config.yaml
d_model: 160
d_shared_expert: 128
moe_layers: [2, 3, 4, 5, 6, 7, 8]
n_empty_slots: 32
balance_bias: false
router_bias: true
lr_router: 0.000641
vocab_size: 2048
norm_eps: 1e-06
batch_tokens: 65536
dataset: "wikipedia_en"
Below are experts of layer 2 (counted from 0) of a mixture-of-experts language model. Rows are named router (the router's row for the expert) and show model dimensions 0-159. Each number is 128 + 32 x the weight over its row's rms, rounded and kept within 0 to 255. Numbers have three digits each.
Before each expert's rows: a language model's description of what the expert responds to. This comes from a sample of Wikipedia text that the model never trained on.

# expert 17
What it handles: Verbs and function words. Auxiliaries, pronouns and function words in running prose, such as was, is, that, he, which; strongest on may in "may also refer to".
router:107126078074124125114058134171107152133112120181138129074180171133129113142144129154148136128071144111125145038099154141113134082148152128091119161106121215183121094045165155112077127123086149105200139107095170131083120140120184157187144143154148153138177114108133131140129162120125131144111153119144161105081138108160057117169206081140137130051124098123115118160172132100122072099128102078149173099169140128146104160097139129112101076120141125166114144171118129108147080089060117

# expert 3
What it handles: Mid-word consonant pieces. Word-internal pieces and short consonant openings inside common words, such as ell, ll, mm, le, st, fin, plus modal may.
router:092116080150123146142046104236108142157135105183160122159132145139142117120159095106139132121096130131122146061070190107149130071137159138162118110108202153100125086080154112136134129114141138098188122139129171128091115133128137119156119133154156138174133113147138139126128164120108125122102152100118175114123124102150141097062120091157129092083154121090093201177196119126065117081080131108183117096197113109187127102181149123134102124105112046165129100157182084124126074082147164

# expert 59
What it handles: Infobox labels and prepositions. Short function words and labels in infobox lines and prose, such as in, at, the, Born, Location, and poster after Film.
router:116152149094136121143073199126153161148111168046139070132218105127118130154127134132125137104163184141125114075069124141052124165107148117130161110056154106148125091060123140097159092146134118199134110110122085141207157149102139089157119137121139157099153119134146165136093168112152139166112118042137164115101121155109173119154091117137156179150148108126125097066121164064068128137171090128130104129187112133111147087124151113121144116130129157149112093124170111123148133178118028

# expert 40
What it handles: Suffixes and table cells. Verb endings like -ed, -ing, -ated, plus the, in and pipes separating the name cell from numbers in statistics tables.
router:049139116068136145128069157147202151134123170146139107129179164212144120115120170173156138103184115135178164106095125142011118078147100155208127128134158123122119104102162150120111174131129135134130125077104114127159142132134136111149106137123147126127138155088145142119124143155130124108144158143138180130106107118116146096164165111127112162033194085146098113136165131145129098134134099128153126130181122146166134039108151129132132119132146134100083069149129145130106117011110058

# expert 62
What it handles: Inner syllables of Latinate words. Middle word pieces like udi, tri, ri, vi, di inside words such as studio, studies, distributing, industrial, plus United and University.
router:145146051136094159136109132132146180110155064117111136124188179188152122189140129116155122153155140125157146094153151108147106028132099133160141119063088122178142131094119085122119222135117189137064134097099139121078133120137105156126089139153150140088128176163123140116078072100163144120136121090081150112141095112151136166170114140120181138156167084142093105131110166111154122088073128141094144177110106071120114044144172125165092134130070087158114102135114093107120183080129132

# expert 35
What it handles: Institution and group nouns. Nouns ending a name or phrase before of or a comma, such as office, House, University, Party, family, and abstract suffixes ation, ity.
router:090104147205096126094058080192142171142160167183107198153197160149132117169145091166122128143134150132114087120116130115120114069130127127102063126096163145125136112107176124135116088146149212120110122142087146140102129133113102092149096191183127148124118136146150105135173144153091158111141086168099121153101118205110162075176179089136152132185057086150141152178096085138065113087071140167110170118153127094171064153140148136122109119128124105099130099116080164135136121118111137

# expert 11
What it handles: Mid-word consonant pieces. Short pieces inside a word, often v, g, iv, ir, after its first piece and before endings, as in mo-v-ing, res-ign, vi-ol-in.
router:109142162171171160131134140160121129138156140138111220198137123157137128125107084127137141147215146135169108126138180150166141112126159134112110113145181183144112157173202088144071107133169000133173135154131120155095103115134183123175100121131098144145130129107125154110174128096125113112112076091109113123120077114105110130104081128121129145149134114130156144141083061158101125051069145103139160115080124130110126144135123140140152092151041112076092100121106127110105072161170161

# expert 27
What it handles: Infobox list punctuation. Dashes, colons, equals signs and of in list or infobox lines, and field names such as Location, Born, Class.
router:094153155148104113141044128121142112109142176082132065129255099118158116145117131139139172144171159113128137086101126133033148148129083104126117090059144126141110096099112146102156099145137137142083124135156076147156166103133118116181125124123155165098116113155144151117117144108128132158127152057119167118119119151096206124114102131161121223165117113099116122060167114118074129122152136153158157138134121138101132085106140135133124141128087115151108133189174139152110172154082060

# expert 45
What it handles: Word-initial letter pieces. One- or two-letter pieces opening a lowercase word after an article or preposition, such as st(one), w(edding), d(amaged), c(itizen).
router:126124073147087152127074152132087170143140121177150081166177112182135139129149100126138110118114126122148128055060128139104133174140119103085128145128185127129142118135094122117167122123194073102197123089178161131148149134118133141211103156131153116163123099125136108149123100089158127131118106078182162114136089091176108062068119110146148098105133186157108171098170097125066075084164140097150134131166140134150157137155088142101124052124177088115162092136192094061142092086100168

# expert 51
What it handles: Closing punctuation. Closing parentheses, commas, semicolons, periods and quotes ending phrases or table cells, as in ), ), and ;.
router:095158163138088156121077165188134055104111122167154088198232152124151125184128119136113112145179125124110108014125113136090126149119127124142123139131114169173164090150144136074174170126099149122106089144098169164097149119088122152047180130107093108132090135176111105114103110113133135106115089153105123175120100198141115141140172118133142149067116085142141179171145028140127132121111112120169083191104138110123112149106148139140154143132123088086147107136168154127128125076121098

# expert 36
What it handles: Word-final consonant pieces. Word-final or mid-word consonant pieces like st, t, d, nd, est, as in westernmost, Institute, fields, Outstanding.
router:076144111111101160124168112180101087122108102135075142102125172144126108092116089154146110214069120126111135076095171171101137166136211130152087151142118103099144172217119148161138138091202135144069120148119120112141114126133138112160069122131175159156092135088124155144157137113145079120087124107134116133107125138100141096090132142195152133121170212133143094167187122117164147117171122100080161127071114153140163091112133126170133091103162136196102103141136086063118159060136084

# expert 24
What it handles: Infobox and stub fragments. Tokens in infobox lists and stub openings, such as taxonomy ranks, compass directions, km, "is", "also Romanized", Time zone.
router:145118140102115147148154164069124176130158134096125056126209180147071126126131123167118110102144111125182130099086129154032137094107129134148108098098167174128142139053128141114133151108130158136151097090114115139197133151120110106171098121151143162157150139078111148133132110121155132135145154079132153170125146135111125125181120084136133187043116108128077090100141115072146151096134131119160095121242113140120167062126130128113140125132119213130109129127139107158142060153103033

# expert 34
What it handles: Infobox value starts. First piece of a value after a label colon in infoboxes and taxoboxes, e.g. Class: In-secta, Re-ptilia, Clade:, Label fields.
router:155090117073146162144099179084142116121156166059148071133106085133135141128144146109131122134110127111162135092072123151133144145116117141154173128032120111124130127061126158135164147131142136156115094138147127126184142130082147086179123137134146150142136156146122154120078137153120139155124164017151141161119134162104135137185117107136128171102187132122094079107177121093105120125128110116109075129167133148082144073113127127121124119160053152211062080133135131123156103184071011

# expert 4
What it handles: Separator punctuation. Commas, colons, semicolons, dashes and table pipes that close a field or clause, e.g. Suborder:, Coordinates:, Jackson, Mississippi.
router:094220169077108138104095155212154137120103166139157090184220144139167131181137119100110165134133129124123096138127156111078124137098121121085075137123047133152168100089109148074248133097147131129050109108089125150123101132095164155167154137122139113133120137184094185130116140130120140136173124134145152204106108165200114133135173137097133166161131130110124109139145108136160072052117123124123108192088121110117141115082142138094136120142122132088132098118144156143137119126102089

# expert 16
What it handles: Latinate and taxonomic pieces. Word pieces ending in vowels or -us, -um, found in taxonomy and species text, such as Phyl-um, cens-us, family after beetle.
router:156097181078153167126133121090107073136183142122170125098132180163140113120156113135146109139074096091172123101117139147122138080113111139143146149105139151137154146051163178134079149111097133114176112095140141127132161136085131035200130160151123140152165164086110122117113155207104156146099144110156135180094123137139093138161062159142104151091168148123094128104163077128122104042063156150135061136177133119141171093138128152109110103135027098103085116162114078091143117148101097

# expert 55
What it handles: The letter c cluster. Word-internal c and consonant clusters cc, ff, ph, oc, as in Access, According, pancreas, screenwriter, disclosed.
router:022134079127132198147128136125152086120135061113118111046133158188136105149138143166124146102097169088135166116093124178090114086116124126112137123102095173130139093073153153127162126124159116156081110089140086109189100123082132111149107120146152157168116143059150134138145121095144162106172181119180160144160093161104090133099168094121149177139136161149116102094114127147174084120107128171138139120142129128147158020136120117138110124152098143174083080169179138109120120033112085

# expert 0
What it handles: Sentence-ending periods. Full stops ending sentences in encyclopedic prose, also decimal points and clause links like that, which, but, when, where.
router:149134087139097149122123151136133148144067079151098126064175077123139148093101120165113139157154116156111142084110099106101123066163099113114077105138182153167156117060116150125126104173087104124170116109186124098115120098142173141093104156109129118128143153146066134143040158220115170124123178126130110164056117198116121096077178072133141156186097095112124137135171068164153117140100114108161133161105097111117100147100156095097149106142157128150127142132102173125136105227182109

# expert 32
What it handles: Mid or final word pieces. Pieces that finish or continue common nouns after a short start, e.g. win in windows, ion in session, ance in substances, ate in estate.
router:122110103061083150133134141203076144110143183173129118202169205124124129185127082119145097112114118096139155081141111119094132074120175142117143120142168151121121093128174125115063128150110049093152110125134140146116148136121114106166172153094141181118147129100119128129136126251152132125149170175155149132083113160102108100141174212184104101094177118162091142105140092099050059089081144143143127105145110128147120136169146153075131158111144102116120138156120097107116139106097106

# expert 9
What it handles: Word-final suffix pieces. Endings that complete a word, chiefly ing, plus son, ong, ed, e and at, along with table-row pipes and odd symbols.
router:054123109074120162127085139159207149117127176158127111128177167199120142121131151153130138102180116132177161109102123133026122064142112152207136111132159110116114108100165167119114167108136145122108118081118116123155134133148139120144092128130169134123143129060155135121137150167145131089161158147133162122107130118112127096184164108122116160031199104140119114119140141145134087132117111120146114130188083132154143033103156171102136111140149135116114071154131171117122098019105065

# expert 38
What it handles: Numbers in dates and tables. Numeric tokens, mostly day numbers and year beginnings like 19, 17, 18, in birth-death dates, table cells and scores.
router:094133103103133151188160141206095146142118098175117158088142141131104107116135149147120178123135132143133114099028161118091142167113167134136091085083126109161092161136148187103101112127104108152138135157163106167068134149132121148040134162119103138067136130156128208132030107194139111122167073137139119159125021093094176106116094126115119161109166112164175110073134174127119111116077109114120108142161106098146131159160118118162103118154128163116096072131109155109122170145081143

# expert 53
What it handles: Word-initial pieces in prose. First pieces of common words split into parts, such as su in summary, se in seek, tri in tried, po, re, often in career or music articles.
router:164130140159156125117061155143140111137159137057162155104146090150127104215110119136129198140206159133198140129090117151107140077134156128094159133079185109132096110103126104122057137171159097163157116160088107133124115140119159115213068139148165123147140136065113125153121136122149138116132163134138126092077139087122036104164198093118125115136142145115114119132108103141135108178141086119148140120108145057111105143119144125131116044141105154200118133154105142110133119026099154

# expert 22
What it handles: Line breaks, table pipes. Line breaks ending paragraphs or list items and leading pipes starting table rows, plus section-heading == marks in lists and tables.
router:111228084095121108120148127132131104147122158166101164151212086125111137146150129110114129133150131148136126092111138127169122117131142122159063069170114074145098091100148148137174154117140122182092117078202159110080150100159143075120086166161143204103149147090158099126170136128189118099147096111108085132175169113100138129160182136112096082108123117120126097159134119162146106099101099135134167131133106203109134093099053117067162150130084139091067116176116141093102135084078062

# expert 7
What it handles: Articles and prepositions. Function words the, of, in, by, his, its, especially the after of or in, and The opening a paragraph.
router:099156117048079080080139158110173131134083182091123116146194109194161146068131116169135167148122147180107131154110128149086138096132081162105170152100123141129144175127126125074138114103153055149106155112151124107117088111152147132126136115117158138142126132130129100139122111100124115114120114158149115115127103193083209149143127106130092176145156190127126096119062172055057182147148073092061142074162088132185133118175137126099168089135123136089090112122148143139174146131148054

# expert 37
What it handles: Table pipes and pieces. Table cell pipes after percentages, decimal points in numbers, list dashes, hyphens in names like Jean-Pierre, and article a.
router:059136118103134162121082145151205138118137165150148102136179180196128100143118175154123130103189122145177148094095147138010108058146119171190121129126151119118136117085168141103109163132130131119122136077113127119169145132133135136149099145114163134131121126067140122119128134147142126123146175139121153131112125119098142094181163109116128166021192102152113113128167135145139086136123111118156122119173103143161148010105163144101129120167146132114103075140130149116121096041111054

# expert 19
What it handles: Quotes, dates, brackets. Closing quote marks around titles, closing brackets in tables, month names, century digits 19 and 18, and commas in citations.
router:136134165105107112162080191165118131121131144178165103177133108175111121147131141142127123160157121108123105108080147177088121077168087136213071143100031170153106124105125147085078146140075148179079128089100122166152138176120119117091113108133091156079114127134105131142084125201161182104145132142163142089107105139122193075172153084137120160145161100144148136088162141124096180142076115163190173101112109055140158120116131114150129146128167112099143062143171177100104124113117087

# expert 48
What it handles: Sentence-ending periods. Periods closing sentences before a new sentence or paragraph, plus decimal points and clause words like but, which, though.
router:150095088179109162128139166163129155143064091141093101067169081123132151084103133148116130150149109154129150099116092093104130089163100119118089112160173165161165126059116146135144103168109107137148105103199115095138111086132180130072097149111126104134143149139068135150018170202117173115123183132136090158072127192111117086058165083128123146185092096125122149124185081171149120149111112118165120153116098131116102168091154104108154112127146114127140157123101169119129137219155117

# expert 21
What it handles: Sports and awards nouns. Nouns and endings in sports records and honours, such as title, record, Cup, Championship, medal, Apps, plus -ology and -ation endings.
router:084126161147147091122031126107100200099117190101129134159135121132146131214129113128120117101190151141160135100031126150099116056116190128171092146021135116136103078150090140147091155140137149153142116118100106152137159116123120061180095157148147164155146130122149120126187159089153167136125165142133178132083118165076109077160092073128174118154103126151125090147087096122078169131120117158159090093137131124067132128114176129156132113122162131133097125140085102086126141115169147

# expert 44
What it handles: Infobox field labels. Field names and word pieces in bulleted infoboxes and taxonomy lists, e.g. District, County, Species, Family, and Rubiaceae pieces.
router:137139137136122140170047168095098163110145119091123058164151124141109133155131154169142089097135153117167114087066109148082137137113115138138159093075146150122127080056130123120124134129137146150075099104114076146190150106108145113189102163140137161142095131157154171143149151115130148155140168051127178137116132182121129139163120090112140170079143113135090085080133123050091141113134124140153138127200129166062170089120158120133145117152072190174083078123136092116122114161092018

# expert 12
What it handles: Line breaks. Line breaks in markup, before or after headings, list items, table rows and taxonomy lines, plus occasional was or comp.
router:082197136078155041097104127149142119150166105176131161131226127129093143157137151133132151122190167152118136081126155158166117142129141114186122099160099083114125124106098142103159099079084133181096109090188198105106156124156119082144117152150149162092116153075132089109110102113186154119124112080136114128172155115091109084122187117109082098071136139126148094176142109158112106131080120109162158106104083166114140070130092125053164162142057135125098118165129128087111164127096091

# expert 47
What it handles: List and table punctuation. Line-start dashes, colons, pipes, newlines and arrows in infobox-like lists, taxonomy entries and tables, as in - Species: or | Round |.
router:114136104141103095139060124192151105127151168080144042146255051103170128179122120122105139122104129103118109117114142114055129129121097105139124069028132163138132129124096133109215105137164162137085124122174063132160155130122145093174114120112129157088112117157142168122122120127099118144131115074113114142123109167145171121150170142131096192158176149116166135099128105130140086119159119148170119163118129152104142096116155119138142136134108096168104137157157152150136178144071063

# expert 18
What it handles: Articles and auxiliaries. Determiners, possessives, numbers and verbs like was, were, is, had after a subject or preposition, e.g. "There were", "his", "four".
router:129095101075077140127143112137150161121130123206147084065248172153112129126161108158157119121051152109158156048041144101066128090137104134183114166118084113170134116093136157111097127116129180098131104122113142119045110178132144134180157179139135140154155111090163145149170166108133132124157130149133151112092139188146119136139159108126134102136124081157133084122172157102132092129142094112080136111152132159158163096141129140115104076112108064093154094167113112095145188135130081

# expert 20
What it handles: Conjunctions and agent prepositions. Words such as and, with, by, &, against, while that join phrases, especially taxonomic authority credits like described by and Guenée & Boisduval.
router:149177187161088094160173154148176050147065096141128138101195123104126131087128098185125150143201172122143125179105141123091125120149052120178138110140156118123143063172105148109164152137148189137137105101168116111143121070115143112154128164157152131146160135125132136142156115084120156124093100146121168113092089113125084096185109140135179137155193071147083108029154127100168108149107107109146049133106100123138101077100131100148114133144088150087156131140142183137129096107071093

# expert 25
What it handles: Common content words. Frequent nouns and verbs after the, a or was, such as part, work, form, used, found, defeat, station.
router:107164093112144137139075155153064121086152096180158099154180150174091119171137101154140101062171146086158128062092155148060115065120097143164131156073185158130094101126188119113093077151109116091168101118080152122134176157120082074174104165157082181106154147138153109151182135093140150123128121140137151146117093216100126096108130162112153099102127065118101119127152103147077110063072155139170173126172107130141159117150151132139098148076161134096158099130153151124123119169154144

# expert 54
What it handles: Table and heading markup. Pipe separators between table cells and == heading markers, mostly after numbers, names or percentages in tables.
router:081140099140180159155062127146164036146111098134135061125164150169087109158131078152148147109159113119132151024117118151102103100128106140112158091168107073137129141175159086198148141110120135136075111099151097132142131137146114141154132099135146126086155140094107141148180167193101141139111172127090104085076094069120193171157097072158146186126077146140138156130144084131090146083150084091095152082138131118146095099136149148082166080161149105123177110114164155119140101125169085

# expert 33
What it handles: Auxiliaries and copulas. Forms of be and have plus as and with after a subject, as in film "is a 2000", "had over", "would be".
router:090125177022151145134169122189130119165092135175130088165221163159125100115125136156147111136122155109121168091056145057115119125114144127123107108110094115115117099083175124106093091136100156116207114122097100101138101208120149107149117165157139136145146096114149137159127188079119140117117121148160161076131142161172087091156168091105161150189090105152080126121141134074122104149107109102126157128050135161148078187095137127117122072138145135126147109159138173110144180170116074

# expert 60
What it handles: Word stem pieces. Stem pieces of common English words before suffixes like -ed, -er, -ing, e.g. football, fellow, Scotland, considered.
router:146143151146146116170126101174112143082126152118126067084169161112099122161121141093142107105158129120177151068063132154124105084119110135183122206130180175093094119094163097111129138176084149154121112115075120142168184125141114103187092125145098179127164125120149142166185149052116126118118093143171171103078126166092096104098120146153147106161115090133137164120139133142081069150097151096128120102170116066171133035162127115134169145128149150092082070146128152059124163182166156

# expert 63
What it handles: Music and film vocabulary. Media nouns and verbs in articles on songs, albums and films, such as film, album, song, released, band, chart performance.
router:108128199195153137158050157134091194115156127085142124185202165155152119177119139137120161163195143107148134062113140125054123086138098127079115126106192135098106117097115079144068156143112138195096108075088140139109170106126108112187109155159136130097142136072125133139172124137177141115160088125111126080098117173137074098133092120133132132176152103142149143171148099120163101180111133097139144151072120013116115117154136131146132086127116131121115076142117137105132132083095120

# expert 42
What it handles: Coordinators and connectors. Linking words such as and, or, as, than, to, hyphens and slashes joining alternatives, e.g. "two or more races".
router:144124115138154152123134175097159124139087097122121105112200073103144114215132107120134208127179138108149121136133152082070140175123129130113095156117140141109125095198127136107085143155208133100211137121149123143103116104120118149144131160132146159142112112113123134132179150185125121139089123127108153120125123168079095085184149076119145150124185126106103105179176115117091117133145086149125046162047111051206108110098139135118134095122102170113101169146168172114112101101059077

# expert 57
What it handles: Line breaks and headings. Line breaks, table-row pipes and section heading markers like == and ===, plus opening quotation marks starting quotes.
router:098219102114131108121149108131164075146138165160151139132193108158086113137132129129135105126129155146141133048088119157207119104148101110118104108135097070106117091118142156131218108122104103191128105073200153138136191133143127079152125161160128204099177124071145107118134124093153169131134137114112115091161136161161127096163163074119084149114103133124193130168164070140143132165112120134115163127084096135095123076136077110059175139126101099102122129126149164115123184082073088

# expert 52
What it handles: Degree signs, word endings. Degree signs in climate tables, e.g. °C (°F), plus mid-word and end-of-word pieces like dru-g, reactiv-ated, assa-ult.
router:093145138168076155106095137211188172129118153161144105090172089122156103071138119107152104095202121123172102118097128135076102051124102134174148145114130120136122141037179143149140151131122094105074119087117117150150143158124148136194088116190152121065161131134157125133098149188129129114144094138141145202142115104126109081180109158158144113166098048095091129103096069140120116096121132166148159114136102111098121110110152120106152088131140120180119090122083136164110188141163050

# expert 58
What it handles: Word endings and list commas. Inflectional and derivational endings such as -s, -ly, -ist, -est, -ment, plus commas inside numbers and pipes after table labels.
router:060124106085122146107064142148209142138136149155141104143172176214131115154142160165133134097189123150185148094087135136017106054144110151208111116128155113117127105096156139122109164105133130125113134074116110135169139123129142133157089128129162115121121149055130133115131133157115111126136157148144162138110125128113141099176160116122127167042182098154121105124163130122124085141123120123154127114178096137151140023097138143112124112154135127120116076152119162117132097030101051

# expert 56
What it handles: Table cell separators. Pipe characters separating wiki table cells, especially at row ends, plus semicolons and table header rules in sports or discography tables.
router:146160085080106179156080149144151076135067131102106102175197093136105125152128087142120150116169116125144145047132119101103115090119112154165135095158105114199135101179140138165199162145210114143091090095160113129142133133136139121077142131124133147127132122129145155123136165163128135114141101136041130090065125101083153212162170090164125150140057135135118167112151116134107131096158087132094163149142117156213123103106134143092173095148173105094093132126169167132126080084146064

# expert 49
What it handles: Mid-word and list breaks. Commas in species descriptions, apostrophes before s, en dashes in scores, and word-internal pieces like ach in reached, ough.
router:066132119095118157144090150150188141122116173155153097138184170175128092141125151140127140107195125152201147093084131133004105049140091162189125124133130115123126116091170141111107160129131141131143142073120114108157141120098149120137100149128168128128128155060161120117138126150125122126152173138143164143114142124105157093181167117126115185036186099148114105129159123145133079121117128126150135114187105152162151027105139110128130114154151134094098087153131159123116105041113056

# expert 29
What it handles: Adjective suffixes and stems. Adjective endings and stems such as ive, ical, able, current, local, new, usually before -ly, plural s or a noun.
router:139132174166112125149110079163179143098144196111116095075154115147130106122130072112154147093057146123142143124109098159187106120104160160198124154076163164099156137132171118107073131145154168147158133105102130119129126141126121095163100120124138172147147126096126123141163138216125155137154120152093128127104142174056130120156158118144123114079132082153102128090167044143065080137044118115093165140200101105192135090154173116107102119118101144202144049159131103088135130088105120